config.yaml
activation: "relu"
normalize_top_k: true
balance_loss: 0.0103
vocab_size: 26318
grad_clip: 0.5
batch_tokens: 65536
Below are experts of layer 8 (counted from 0) of a mixture-of-experts language model. Rows are named router (the router's row for the expert), down (a neuron's output weights, with its number) and show model dimensions 288-383. Each number is 200 + 30 x the weight over its row's rms, rounded and kept within 0 to 999.
After each expert's rows: "comes before" lists some tokens at least twice as common just after its tokens as in all text. This comes from a sample of Wikipedia text that the model never trained on. Tokens count by the router's weight.

# expert 10
router,215,210,190,207,269,192,178,206,179,194,206,198,206,167,204,152,161,208,217,207,181,163,208,191,223,203,158,184,269,208,141,188,210,197,188,202,175,196,186,231,184,166,255,178,238,193,224,216,190,197,212,226,183,172,170,200,287,216,238,201,219,213,137,222,215,187,182,197,198,181,226,189,233,205,223,195,191,221,235,209,221,214,222,207,254,216,225,241,199,161,218,175,123,159,218,213
down0,246,220,170,197,232,195,150,194,242,135,216,231,158,226,216,122,239,199,177,208,189,166,206,228,180,205,220,170,165,137,230,211,193,140,202,177,208,185,169,213,204,157,227,142,178,207,183,238,178,170,163,196,195,219,165,204,212,256,100,207,264,201,213,200,199,174,151,187,181,213,175,170,168,208,203,185,170,233,183,199,195,180,226,174,228,216,165,190,187,254,222,196,227,206,202,266
down1,196,151,213,226,206,207,148,234,175,188,261,232,236,214,199,150,196,183,170,191,186,187,173,195,165,230,167,225,177,201,181,217,173,135,212,225,226,181,155,248,189,199,170,153,207,172,154,207,192,218,146,209,167,217,193,223,215,210,230,269,185,184,207,186,205,216,192,223,211,218,211,206,210,183,251,216,163,187,181,146,231,238,163,192,219,215,187,207,192,191,163,193,178,149,189,165
down2,200,203,199,224,196,213,211,205,201,174,207,210,136,220,180,241,210,225,156,167,168,236,172,202,161,205,208,147,151,202,162,197,190,231,197,206,224,192,197,154,204,205,217,186,212,203,120,207,196,240,204,113,228,177,184,247,161,172,179,235,215,197,251,233,196,202,215,214,196,227,275,204,174,228,173,194,199,226,186,204,194,164,211,269,197,201,159,198,225,202,203,212,220,178,179,151
down3,181,214,236,162,210,261,192,185,166,207,221,226,202,242,202,188,157,225,209,198,242,237,235,169,210,179,206,237,206,144,133,207,177,175,235,199,205,218,235,207,205,246,265,200,256,171,240,244,214,203,210,186,145,192,207,172,184,142,229,233,195,169,233,199,148,193,282,219,182,209,180,188,195,207,224,164,217,183,239,193,206,209,248,203,213,214,188,172,211,177,215,222,222,247,180,183
down4,205,171,212,161,187,241,190,233,236,225,170,185,230,193,182,225,221,192,178,198,228,224,181,188,221,204,164,187,201,244,179,189,214,218,217,183,225,227,223,186,190,244,200,207,178,170,212,208,194,164,231,193,266,185,224,154,209,165,204,166,175,210,195,222,225,229,145,217,198,179,170,168,195,233,240,199,205,179,209,245,197,207,240,181,167,247,211,277,250,119,263,208,209,215,220,222
down5,239,195,149,231,177,225,172,228,196,204,201,218,184,186,150,177,199,206,217,185,192,220,190,209,150,206,220,225,194,181,219,192,196,176,232,232,215,265,168,214,177,212,202,213,159,185,257,213,191,200,201,237,141,230,184,200,249,215,131,201,148,224,197,211,211,185,183,212,166,169,141,152,217,200,207,229,182,182,210,230,182,180,184,209,173,184,189,214,215,214,184,199,226,193,194,236
down6,224,193,198,169,236,124,226,225,238,204,205,157,159,225,217,255,164,196,204,159,198,174,199,261,207,191,192,208,209,190,238,225,194,172,171,173,186,250,225,241,200,173,182,207,213,172,251,163,194,196,129,219,181,219,152,220,225,248,108,202,267,186,216,243,196,182,214,178,235,205,190,227,203,183,270,217,217,201,234,190,161,246,205,207,198,220,227,209,190,158,165,235,177,195,155,242
down7,167,180,220,221,229,165,202,161,216,202,190,213,165,205,203,197,204,153,195,227,245,148,200,252,211,211,235,178,217,198,208,172,155,183,173,204,208,195,239,147,202,197,223,217,203,207,166,206,234,195,173,230,202,192,178,219,166,234,238,155,223,167,169,188,161,243,169,193,215,150,220,206,214,227,202,206,224,213,220,176,214,141,178,195,238,207,235,219,223,200,231,195,225,215,178,261
comes before: "1", "0", "2", "3", "20", "4"

# expert 11
router,209,196,218,198,263,173,207,207,161,204,191,203,184,203,178,138,193,196,195,218,183,180,190,178,215,197,169,175,301,202,201,159,205,188,171,201,191,180,236,204,186,225,121,181,231,205,225,219,165,236,273,210,198,212,183,222,247,198,213,218,210,198,189,207,194,205,201,211,206,210,244,207,220,212,189,215,147,202,224,166,171,219,221,224,211,209,199,203,189,221,226,172,133,135,203,200
down0,192,208,208,176,144,196,211,248,226,124,266,224,150,178,216,192,199,211,157,269,203,201,184,244,203,192,169,171,193,175,204,219,151,199,188,275,239,196,182,164,209,179,150,193,195,138,160,153,134,196,238,226,207,186,216,198,204,190,141,221,167,215,281,211,169,184,147,197,210,215,244,146,236,148,176,239,159,208,199,151,226,218,194,246,207,232,159,165,130,140,181,187,232,213,210,244
down1,255,201,228,213,206,174,180,210,187,222,216,167,210,196,218,216,180,208,176,163,161,194,114,197,203,211,195,181,156,200,202,185,207,185,179,242,181,160,158,166,203,193,119,178,172,182,186,219,203,228,200,176,241,183,203,224,207,224,210,200,171,277,253,190,174,224,229,226,217,180,203,166,221,141,198,173,166,196,209,209,228,216,109,200,204,208,210,208,141,184,196,179,185,157,194,217
down2,142,242,169,217,204,226,145,192,158,145,219,272,109,169,237,233,207,187,159,95,168,227,228,173,145,185,163,192,166,186,145,194,165,238,200,174,205,223,173,177,234,236,220,215,169,176,218,223,272,220,191,156,248,185,185,208,198,262,206,236,141,172,213,195,243,209,209,203,223,212,165,199,147,185,217,249,202,214,208,186,203,191,227,221,218,157,178,109,142,216,186,217,214,181,180,137
down3,262,219,200,193,223,255,202,264,150,221,208,218,270,231,228,211,191,167,198,187,213,209,266,172,222,173,220,185,216,184,171,186,165,130,249,202,196,184,150,237,229,204,241,214,199,201,235,247,196,172,251,223,204,254,224,157,179,192,274,224,223,183,203,234,180,272,159,252,190,216,228,194,191,240,199,195,212,233,268,257,201,199,200,175,199,185,176,230,171,203,190,202,236,184,215,183
down4,210,183,209,210,199,212,185,299,190,226,137,237,250,205,185,191,197,264,183,236,196,212,141,209,180,210,219,158,209,170,184,201,198,204,220,155,224,270,231,229,162,267,218,255,158,229,214,216,211,214,189,190,286,191,163,237,176,119,230,184,187,207,204,201,218,194,181,196,262,202,188,135,195,194,210,158,184,197,192,223,248,162,218,210,171,227,201,201,205,226,171,179,207,217,192,206
down5,224,161,168,248,209,230,185,161,169,230,163,153,238,192,155,211,179,247,174,208,208,245,170,173,143,203,266,220,225,164,197,200,159,154,231,239,168,213,201,194,151,205,175,225,184,214,193,271,184,165,162,202,173,175,206,176,175,288,189,238,175,219,196,188,184,157,133,190,185,181,232,138,184,194,204,180,218,170,249,209,308,132,175,196,195,164,206,191,180,198,214,155,204,208,195,201
down6,175,236,201,186,219,175,193,195,182,204,229,153,129,203,181,241,183,238,217,187,239,220,190,187,254,192,135,151,199,211,241,194,244,223,199,161,229,253,129,169,215,168,184,210,185,242,122,108,157,208,183,279,255,215,148,226,191,177,152,181,212,210,202,247,231,189,148,190,238,174,228,174,186,161,196,172,183,175,159,193,156,226,228,204,205,210,171,223,180,193,197,167,174,177,208,157
down7,190,181,140,274,207,215,155,203,235,169,188,195,197,185,197,211,207,158,179,210,171,196,222,225,263,223,222,194,236,229,222,168,186,256,201,188,213,183,224,193,233,190,198,190,208,191,179,281,181,208,218,148,158,239,167,195,206,243,197,186,190,178,255,224,172,178,158,194,220,202,194,178,200,222,185,218,183,202,217,204,215,213,210,165,214,197,194,192,197,168,202,190,200,192,182,210
comes before: " |", ".", "–", ",", "th", "0"

# expert 22
router,189,196,216,218,240,181,126,179,211,195,215,251,217,230,194,156,150,205,211,256,198,107,152,213,221,193,187,148,227,201,193,203,183,192,197,213,231,199,164,224,171,178,174,203,214,185,294,210,191,264,208,231,185,203,185,190,217,205,213,205,210,202,188,199,218,191,206,170,197,163,266,184,224,182,182,203,207,151,184,185,175,214,183,193,198,210,211,231,195,189,234,171,113,179,219,215
down0,222,231,192,194,193,190,183,229,244,143,184,161,177,176,240,174,206,271,190,256,225,193,173,204,164,162,179,186,205,260,231,202,256,186,199,209,177,187,185,215,197,191,164,124,235,184,212,244,197,183,231,169,175,222,232,181,186,202,157,252,200,202,174,195,210,198,213,249,188,182,170,265,236,252,206,208,195,172,191,150,222,225,227,226,231,207,121,199,160,236,196,172,192,172,195,227
down1,183,165,178,222,237,212,203,197,207,211,254,213,179,237,208,299,211,191,194,163,161,259,160,183,194,220,211,208,191,226,187,199,173,190,221,210,197,223,204,223,180,205,137,175,187,200,182,225,279,228,199,193,199,228,199,173,219,174,178,201,202,203,188,202,195,209,259,207,188,236,174,156,226,238,253,212,221,220,219,190,199,210,189,193,199,206,169,178,142,152,191,177,182,150,199,201
down2,193,162,183,157,209,273,228,217,198,171,213,213,179,148,188,191,215,151,178,161,136,211,185,248,215,263,188,210,145,196,212,170,209,211,188,204,213,193,185,175,248,234,197,189,209,196,223,248,165,222,209,200,232,262,191,267,133,193,176,207,196,258,201,190,173,191,214,163,268,189,171,222,200,223,214,216,226,219,184,189,169,164,205,207,194,198,135,176,163,178,193,205,247,215,202,158
down3,206,173,198,176,163,227,205,206,211,211,231,211,159,177,170,228,256,180,186,232,180,208,227,110,203,222,195,177,189,173,164,177,171,146,160,215,214,199,166,243,194,220,181,162,177,163,208,232,203,152,207,178,185,253,217,155,175,209,217,187,212,213,217,224,193,183,225,225,152,175,209,196,149,195,179,122,187,135,286,270,204,232,182,223,184,217,196,217,203,210,194,228,262,222,198,191
down4,207,202,222,165,211,146,236,206,225,166,216,231,197,187,200,185,144,208,215,191,218,233,178,204,262,167,176,186,202,206,156,257,162,169,258,195,171,230,282,191,213,208,225,187,190,178,223,192,213,235,186,226,251,215,211,236,204,231,181,212,209,186,213,185,275,196,200,231,205,152,193,190,192,198,181,236,191,165,246,197,189,243,237,171,195,227,242,236,208,178,171,230,195,223,202,209
down5,169,188,164,188,196,194,183,160,176,213,171,211,205,194,237,218,182,120,188,161,164,218,205,159,132,163,206,232,207,161,195,175,190,189,187,218,202,195,190,224,198,204,216,239,166,138,234,226,179,166,222,204,200,195,162,177,181,226,210,208,156,244,217,114,256,200,181,213,195,154,153,205,201,242,206,184,207,165,215,219,246,195,175,175,212,207,225,212,188,191,214,164,180,167,135,215
down6,218,196,186,171,204,212,142,234,208,236,211,174,173,248,181,178,161,189,226,209,218,224,208,196,218,122,232,173,140,189,225,227,208,244,252,173,181,275,217,114,187,206,179,208,177,211,192,207,192,233,205,246,173,204,178,185,231,189,224,186,259,213,107,158,190,187,185,197,216,214,224,235,226,196,185,194,189,195,232,183,216,227,187,172,176,191,223,159,207,187,225,176,188,182,147,235
down7,175,183,154,230,272,201,227,185,196,176,221,210,167,193,191,194,204,200,225,169,228,140,170,197,208,212,155,191,162,205,184,151,187,229,227,194,194,222,196,175,164,177,190,149,165,226,186,228,140,270,203,211,212,187,196,257,190,209,221,185,140,211,197,220,205,222,194,193,214,236,209,212,176,233,239,204,237,205,194,193,235,220,226,167,204,212,193,178,193,150,197,115,216,180,208,231
comes before: ",", ".", " and", " in", ".\n\n", " of"

# expert 20
router,212,138,219,225,218,199,144,190,247,198,198,246,241,256,185,140,194,197,203,199,159,227,237,241,223,174,189,150,199,174,255,206,210,221,202,220,239,192,154,173,192,240,200,173,209,191,279,170,201,251,261,238,173,200,230,214,181,211,176,217,189,216,167,220,198,184,236,165,227,219,262,204,171,150,194,182,180,189,133,208,241,186,155,186,255,191,201,180,226,193,181,210,142,208,207,208
down0,180,169,179,168,213,237,177,208,208,107,236,236,164,217,213,203,167,216,184,201,211,182,200,175,201,244,210,120,236,215,236,173,209,155,215,240,219,208,203,206,227,179,147,154,188,193,193,192,216,270,177,167,201,203,195,228,183,238,164,217,140,197,285,235,164,201,139,222,205,208,183,201,225,147,218,226,178,216,174,170,225,158,230,168,203,246,170,208,142,140,160,232,253,163,250,213
down1,211,150,246,212,237,220,224,275,226,215,223,208,180,224,220,230,176,109,171,177,210,249,146,230,214,199,161,215,178,186,213,219,211,174,231,272,202,177,201,202,233,171,182,209,233,161,152,172,201,238,193,254,187,224,203,194,198,224,185,194,228,195,239,175,175,198,199,198,245,190,216,212,254,188,206,182,200,226,209,160,212,223,167,191,254,236,223,261,238,242,230,197,189,200,235,211
down2,163,195,232,179,201,190,148,204,181,132,242,198,195,152,182,210,187,152,200,157,199,209,141,195,176,242,188,186,211,270,161,187,151,182,189,229,174,187,192,217,199,216,203,176,229,199,170,216,195,199,170,168,241,197,184,230,133,208,227,251,195,211,224,272,203,226,233,146,185,236,196,218,194,221,195,194,181,244,175,215,164,176,209,262,192,170,181,155,175,206,197,191,226,213,205,158
down3,171,172,239,160,187,221,210,193,217,184,257,240,239,172,188,243,241,249,233,233,221,203,174,214,211,196,191,221,168,211,192,203,184,138,220,193,232,200,167,223,234,226,287,216,161,218,249,215,233,230,199,187,232,229,220,149,247,147,184,251,160,207,206,225,194,219,172,256,194,206,222,194,180,191,226,232,182,197,267,196,223,203,243,175,185,211,147,177,175,167,127,178,257,194,202,177
down4,244,169,212,188,166,179,135,217,174,199,193,244,196,180,199,194,180,166,205,218,202,193,161,194,190,173,157,218,198,209,158,241,185,231,252,217,207,228,208,237,175,185,231,197,197,167,229,267,241,208,188,155,204,192,214,244,207,218,209,185,205,266,225,227,250,186,176,185,207,242,245,166,233,186,174,219,170,224,257,204,219,209,222,276,223,190,215,258,224,212,201,201,208,199,208,202
down5,225,189,182,228,229,201,157,236,188,233,228,102,230,171,205,179,268,226,221,215,185,220,242,202,159,141,240,229,195,174,238,182,186,191,235,239,155,201,187,220,210,158,195,200,225,233,240,206,231,176,226,193,179,159,201,195,202,258,257,175,191,260,189,190,221,193,189,171,162,197,124,180,180,179,186,164,178,188,186,196,227,154,142,246,242,206,214,255,206,198,210,147,257,188,167,262
down6,166,188,207,170,247,161,246,155,202,181,179,189,161,232,224,215,122,243,216,164,222,193,220,214,189,219,191,165,216,232,185,182,211,235,184,240,176,305,201,161,203,220,206,216,187,201,161,143,139,192,165,282,186,243,141,188,199,236,210,205,267,167,224,165,197,175,140,216,213,222,183,169,197,184,198,234,238,214,260,168,151,267,226,185,179,182,138,223,210,204,177,222,143,135,194,207
down7,177,152,164,217,206,209,153,126,196,202,201,155,243,191,213,229,203,293,169,264,220,192,218,178,200,207,212,204,223,194,173,161,193,263,180,171,163,183,175,204,217,212,240,198,224,172,169,182,230,215,196,190,181,207,209,199,206,206,209,216,175,180,219,180,175,205,182,267,203,186,191,228,184,200,209,225,227,192,200,123,172,177,144,202,227,161,199,201,178,190,157,181,222,194,182,226
comes before: ":", "19", " |", "20", "%", "|"

# expert 21
router,223,155,203,224,264,202,196,189,221,166,195,206,220,230,214,141,177,181,217,315,138,192,180,208,159,194,194,142,263,249,216,208,141,217,184,209,210,198,231,237,222,188,228,191,257,223,217,210,200,257,256,235,188,208,189,185,213,197,200,249,202,171,104,186,189,215,213,197,188,180,206,193,159,175,204,183,198,241,173,210,203,184,228,221,209,190,222,177,194,194,184,184,170,183,190,179
down0,152,191,197,235,241,241,194,193,292,164,183,177,200,209,170,132,250,253,180,190,166,179,199,242,178,227,160,186,207,232,178,205,176,195,206,181,171,214,193,242,202,177,173,140,202,173,224,201,161,178,217,177,144,167,202,198,181,153,184,183,192,196,204,189,241,139,201,177,213,215,228,231,231,192,167,175,185,218,219,165,250,241,161,239,201,219,226,199,177,159,156,192,163,165,170,290
down1,199,232,220,193,238,195,158,189,210,230,270,238,175,202,200,202,201,159,225,182,164,197,140,191,184,263,172,220,180,151,173,200,213,235,234,293,198,184,169,186,202,176,157,204,185,225,168,194,220,276,184,179,203,181,191,235,201,187,176,167,133,220,199,202,255,225,205,187,138,209,171,184,216,232,205,192,148,223,182,171,144,203,145,193,236,241,235,169,172,219,161,166,171,198,160,199
down2,219,201,200,225,219,230,142,166,191,178,222,226,228,180,182,243,214,152,195,161,199,200,173,216,189,184,137,253,204,224,194,244,159,193,254,212,248,209,176,167,214,165,236,174,198,160,188,163,271,218,189,212,183,194,204,231,205,187,189,255,199,219,289,214,182,204,198,148,188,175,252,236,187,265,181,212,176,200,184,215,204,126,165,268,204,175,202,120,247,234,145,210,208,211,188,167
down3,230,162,213,204,193,233,208,267,169,192,200,182,173,225,175,241,210,239,147,230,253,180,229,175,284,172,208,169,169,146,160,187,201,232,254,238,208,196,181,186,228,203,213,181,141,200,218,215,234,232,194,172,153,180,172,215,191,184,234,227,188,191,218,187,202,196,202,183,155,242,181,165,145,170,143,107,212,164,281,202,203,153,247,257,202,218,181,170,259,253,211,214,207,175,241,173
down4,189,198,185,174,150,189,211,199,203,197,191,187,233,204,197,217,175,189,247,172,207,183,213,174,198,233,172,264,215,215,189,192,180,232,278,191,198,247,177,191,220,203,241,241,169,247,211,143,234,198,125,212,227,200,220,209,195,192,194,200,204,274,228,251,192,230,207,181,189,181,192,243,174,233,207,214,156,192,225,246,229,175,198,199,176,194,167,229,230,206,215,216,225,233,230,209
down5,178,191,138,195,201,263,153,223,255,180,177,182,199,161,169,174,230,222,178,204,135,191,169,196,151,199,251,177,210,145,195,162,174,155,222,202,222,290,182,177,172,217,147,186,187,234,247,224,147,228,182,251,179,162,123,182,231,179,200,181,235,277,208,174,246,155,197,177,157,194,175,225,220,216,181,199,162,196,192,212,249,202,163,190,138,194,207,182,243,180,185,184,164,179,133,247
down6,237,210,207,207,201,186,228,194,217,205,185,223,161,265,202,220,177,136,213,157,199,228,220,211,251,153,200,173,200,198,191,213,263,234,185,229,208,256,216,234,220,208,241,200,198,231,160,159,204,281,196,225,230,203,181,207,200,224,239,227,224,136,201,176,175,206,225,209,171,178,197,260,180,231,193,237,208,228,196,193,161,249,211,163,213,198,193,198,217,131,213,204,208,149,168,210
down7,140,166,171,213,238,232,164,149,199,188,196,223,181,196,165,160,193,168,199,217,232,121,202,194,187,191,193,218,191,178,213,195,177,177,215,202,188,162,225,227,170,225,218,203,214,199,237,206,208,231,217,160,185,197,178,214,234,266,265,158,182,217,200,144,227,142,197,181,183,191,178,221,240,187,205,231,219,181,180,180,183,144,176,236,196,166,167,187,178,150,197,213,236,202,212,217
comes before: " ", " |", "0", "%", "00", " |\n"

# expert 7
router,222,172,206,246,270,189,212,198,225,212,196,239,190,217,192,161,193,191,197,204,159,179,189,208,226,186,198,139,237,212,197,197,204,200,210,223,223,188,155,199,206,197,148,203,215,192,205,212,189,238,239,194,211,196,200,198,278,206,207,237,218,209,163,195,181,189,213,223,202,180,232,198,206,172,182,193,156,242,169,220,198,184,261,186,258,198,204,220,191,216,202,177,165,160,188,222
down0,147,209,207,163,223,198,181,193,235,158,226,227,210,201,174,181,195,164,161,194,202,225,204,206,206,174,190,189,196,235,231,214,155,174,220,190,221,212,223,249,177,160,227,133,238,170,200,176,169,211,206,144,163,189,199,233,181,241,190,210,202,190,206,216,200,165,159,230,209,192,182,258,176,208,216,213,176,224,213,246,253,251,262,228,253,220,191,155,168,222,174,197,150,139,192,255
down1,177,192,234,165,258,216,131,205,241,195,212,177,189,204,181,198,178,247,247,225,164,254,202,187,196,219,227,232,204,207,254,118,181,175,185,209,174,163,201,191,212,193,181,167,182,203,125,159,159,198,178,224,177,222,202,223,223,212,198,240,201,214,212,185,197,171,179,183,206,179,167,241,206,187,207,243,190,210,229,183,195,232,176,232,177,152,190,188,200,220,194,202,182,221,204,211
down2,192,170,220,146,245,240,189,159,216,156,193,257,201,225,197,174,214,182,164,168,195,264,197,202,185,225,182,192,161,189,205,198,233,193,206,243,261,235,178,199,175,255,215,188,172,215,137,215,209,187,192,140,244,244,167,219,159,200,231,173,198,211,178,201,186,257,224,149,178,193,169,234,243,233,224,207,194,211,191,196,165,165,192,204,191,213,221,224,248,259,192,265,190,167,172,202
down3,225,167,197,214,162,243,175,237,191,218,225,249,178,164,169,177,236,187,209,212,223,256,175,151,190,161,203,212,164,168,170,225,244,139,209,178,249,161,206,233,199,223,199,181,225,202,215,276,157,216,219,220,182,206,176,210,162,183,252,178,188,235,176,221,222,216,242,196,153,195,177,235,183,221,188,195,192,197,254,208,134,179,221,233,222,211,181,195,186,204,183,140,208,225,183,195
down4,214,174,209,187,195,195,196,229,237,192,245,171,207,150,159,179,221,215,181,197,184,214,158,166,203,192,204,156,228,214,181,164,204,192,219,179,254,216,214,195,138,196,205,264,152,179,199,202,155,170,181,185,272,162,186,265,91,152,207,154,192,216,225,259,197,218,200,155,216,220,181,202,220,208,184,186,221,199,225,240,219,239,206,252,208,177,186,179,200,147,264,244,191,216,202,235
down5,213,264,196,191,220,259,253,181,222,237,157,197,152,212,189,199,164,201,262,200,217,199,185,223,162,203,214,230,175,190,192,221,176,199,161,228,153,202,204,203,217,214,182,206,189,185,255,232,210,189,236,238,189,156,188,223,211,239,200,180,195,186,189,170,232,200,179,194,169,200,200,190,186,247,148,210,186,199,180,234,215,185,183,205,198,226,209,254,142,227,216,242,193,161,242,166
down6,238,257,187,190,257,162,177,170,230,140,246,153,229,220,216,219,233,171,229,187,210,233,201,183,253,200,193,192,198,183,196,179,199,213,215,190,212,245,190,171,225,221,216,170,163,227,190,199,213,184,206,224,208,221,167,174,264,225,210,163,229,191,219,155,210,233,145,250,186,243,211,210,222,154,234,187,215,229,243,179,176,196,218,250,164,193,202,204,228,159,170,211,208,171,90,226
down7,165,214,192,211,274,205,248,157,151,204,189,191,171,173,163,179,192,199,184,208,261,174,213,217,176,214,195,224,206,239,252,204,198,243,171,191,204,159,187,209,206,197,211,208,183,182,194,206,200,235,197,244,227,190,207,161,205,218,163,209,170,200,201,209,202,193,243,178,171,204,241,206,180,226,206,242,199,257,151,222,135,197,262,215,212,185,196,210,191,191,220,146,226,213,175,181
comes before: " ", "-", " \"", " —", " The", " —;"

# expert 18
router,196,150,204,194,245,162,165,150,220,168,199,250,219,213,212,97,233,187,207,253,201,128,158,190,195,200,217,153,225,214,192,209,192,201,197,210,218,189,198,227,209,170,218,210,243,200,286,180,170,232,191,250,189,187,269,209,214,188,210,251,185,197,115,228,204,199,211,227,212,191,207,215,254,186,203,190,181,218,195,189,220,184,187,191,223,211,186,179,192,187,186,164,121,139,189,225
down0,168,223,199,191,195,186,180,201,254,156,208,258,166,242,191,152,187,217,189,215,205,204,186,221,222,205,183,202,196,213,158,229,169,175,231,175,182,218,202,173,204,213,193,196,227,162,211,153,164,159,174,197,170,205,187,177,190,206,142,206,208,172,272,236,213,167,205,227,214,183,220,163,209,220,230,221,236,189,138,161,211,208,246,205,231,208,222,219,188,248,190,182,205,155,216,217
down1,170,209,238,226,248,148,176,184,240,188,208,214,226,225,204,205,178,211,140,186,193,245,206,211,234,227,140,228,151,155,184,247,190,179,136,241,220,183,138,162,213,172,209,147,172,211,165,214,211,189,161,173,205,208,195,213,190,209,179,205,197,222,232,221,134,180,183,221,168,212,188,151,119,149,213,186,185,207,206,156,211,197,191,196,192,227,177,189,164,216,213,208,177,161,202,208
down2,234,248,173,211,221,172,202,185,238,180,181,182,167,219,213,204,234,176,165,166,236,201,176,191,195,215,162,172,163,147,214,179,130,252,176,162,235,181,191,138,187,189,235,201,203,240,224,181,209,167,190,198,305,197,205,212,180,227,139,271,140,198,218,136,196,205,217,174,170,154,243,222,188,198,207,217,165,189,210,209,116,161,283,180,237,155,193,174,223,243,222,205,225,156,172,181
down3,226,206,240,178,190,264,229,276,185,216,245,215,223,222,227,173,176,174,231,203,212,208,200,138,222,169,211,176,212,158,158,184,168,193,220,207,217,204,163,215,209,190,238,186,202,170,218,207,199,182,200,184,147,212,234,128,136,175,219,196,220,205,216,217,210,224,210,221,219,204,180,206,213,184,143,183,186,183,249,238,160,210,238,215,223,203,201,227,180,270,200,186,237,211,189,190
down4,224,186,164,230,159,199,256,244,178,251,169,215,192,213,230,180,182,169,176,188,224,220,187,179,202,214,200,204,230,177,187,179,203,265,291,190,225,192,238,217,243,200,209,174,139,170,183,164,256,141,185,234,199,181,179,265,183,158,216,182,230,228,244,214,258,209,187,189,206,182,255,202,206,178,195,222,113,196,211,209,194,211,193,196,212,208,279,251,248,200,203,205,204,276,157,230
down5,169,160,217,234,183,230,172,232,193,242,182,176,210,191,203,209,220,211,167,233,200,187,151,200,182,189,214,272,235,189,202,144,199,235,252,225,200,208,210,202,195,239,223,190,199,226,141,234,181,179,233,267,187,172,191,173,218,198,183,231,168,214,186,136,240,226,197,229,208,193,201,149,178,250,187,179,216,169,237,190,242,206,196,171,197,240,220,197,233,182,255,189,213,238,183,175
down6,189,234,209,204,230,179,221,165,232,157,185,158,122,237,207,221,222,201,237,133,164,241,183,185,236,218,198,177,178,196,194,205,267,208,175,138,216,207,134,166,166,293,222,198,140,241,199,157,191,257,148,228,202,190,223,226,207,234,169,210,249,205,194,165,272,212,226,227,222,212,216,180,161,195,218,192,231,193,240,159,164,196,210,200,199,191,223,224,239,186,198,231,152,181,153,191
down7,161,219,142,280,192,170,231,203,181,190,182,180,216,192,184,165,183,199,191,209,265,174,237,157,205,166,211,221,203,199,263,141,216,230,178,199,216,133,194,173,199,179,214,225,231,180,171,242,200,194,148,233,172,276,198,220,207,206,205,251,97,221,198,200,160,196,158,162,192,190,181,198,201,226,141,202,223,176,178,220,227,184,116,225,185,153,221,176,199,143,187,169,208,195,144,233
comes before: " |", " (", "\n", "i", "u", ";"

# expert 9
router,189,156,230,210,264,210,146,142,185,177,221,227,210,233,212,194,199,196,202,275,204,113,259,214,222,212,184,123,255,173,187,204,181,219,201,202,221,203,228,192,177,213,195,195,249,181,185,227,197,274,236,196,185,173,163,192,205,220,173,183,231,213,140,200,213,191,185,199,207,156,219,211,188,197,204,203,183,129,243,182,195,223,227,206,224,206,221,216,208,194,216,196,158,196,193,215
down0,154,199,202,166,226,183,195,246,253,174,197,216,146,159,162,157,208,232,177,269,200,187,208,234,220,188,190,172,202,230,254,190,202,162,152,175,226,238,171,170,201,203,186,169,212,182,211,143,173,182,189,187,162,206,192,233,206,272,171,222,142,210,245,219,172,156,186,207,221,180,188,234,209,220,222,249,155,236,216,161,278,193,202,156,211,183,135,153,209,194,198,195,228,220,191,226
down1,189,172,236,174,245,210,177,236,240,211,219,236,213,212,221,193,161,177,190,179,160,260,160,234,222,248,164,232,194,176,247,169,210,186,188,215,156,188,168,163,198,215,167,134,248,199,212,238,202,222,154,237,272,191,130,217,217,234,171,193,214,204,146,234,228,201,181,214,157,195,186,246,181,215,207,185,231,190,244,136,228,204,121,238,234,204,231,172,186,179,167,191,145,171,167,203
down2,190,214,186,187,208,232,221,146,201,155,184,209,209,243,234,195,191,190,204,147,159,188,204,212,217,239,202,197,165,179,252,222,244,194,163,196,249,178,209,217,202,217,245,230,189,213,183,168,234,219,255,155,223,225,212,220,147,137,209,234,222,157,165,233,137,200,150,163,162,110,196,169,177,256,164,257,202,239,189,224,183,174,239,182,178,196,203,206,245,188,197,202,220,191,208,205
down3,189,186,239,204,161,203,174,221,203,182,238,206,214,173,182,191,228,180,200,243,188,185,228,144,204,239,182,180,160,178,136,194,231,177,218,175,196,224,192,167,209,249,214,193,175,160,226,221,212,204,212,176,127,209,248,196,168,198,182,210,166,201,205,110,240,204,207,255,197,166,189,168,200,181,242,167,255,198,276,192,201,194,186,211,167,221,150,198,195,177,167,182,233,180,225,213
down4,260,211,189,182,170,195,252,194,141,156,237,228,203,201,225,183,164,150,191,183,201,199,186,204,199,210,173,235,186,200,171,219,188,223,237,155,156,193,245,185,197,221,239,161,198,183,164,205,176,168,201,153,255,240,234,213,187,149,188,197,192,188,229,168,274,138,213,226,245,184,215,148,215,209,157,170,184,162,257,195,196,177,230,245,174,231,192,221,233,218,210,220,166,217,175,218
down5,216,214,202,220,184,206,179,198,240,182,194,162,201,235,189,167,229,172,207,201,253,174,186,193,158,221,206,223,269,181,170,185,203,202,207,214,169,169,247,151,189,185,214,217,196,203,192,215,214,207,211,209,127,226,161,160,173,226,200,225,158,222,153,167,235,200,213,234,214,185,171,194,163,174,213,234,190,208,181,216,249,189,186,187,169,197,210,244,189,180,180,205,204,189,187,205
down6,251,210,218,175,163,174,218,182,228,202,206,161,156,237,248,201,239,159,251,190,160,211,183,217,146,189,183,147,209,214,204,220,200,268,186,199,179,242,205,112,185,201,201,203,205,274,218,147,219,210,184,162,201,218,172,201,186,202,164,197,219,191,218,167,249,211,209,235,199,207,188,210,196,179,223,153,234,233,227,145,141,202,207,192,201,193,168,226,237,213,233,204,221,132,173,250
down7,124,201,129,218,223,175,225,156,174,203,197,137,177,137,205,175,218,208,145,204,204,185,183,215,200,187,188,203,197,159,238,180,161,185,151,243,233,176,171,197,167,193,249,205,191,252,233,208,144,218,181,241,242,223,153,218,165,216,218,173,167,196,225,178,176,230,199,178,181,244,187,189,191,206,207,216,164,207,195,215,228,201,189,188,229,232,183,195,234,147,217,203,221,185,211,209
comes before: " was", " is", " of", " were", " are", " had"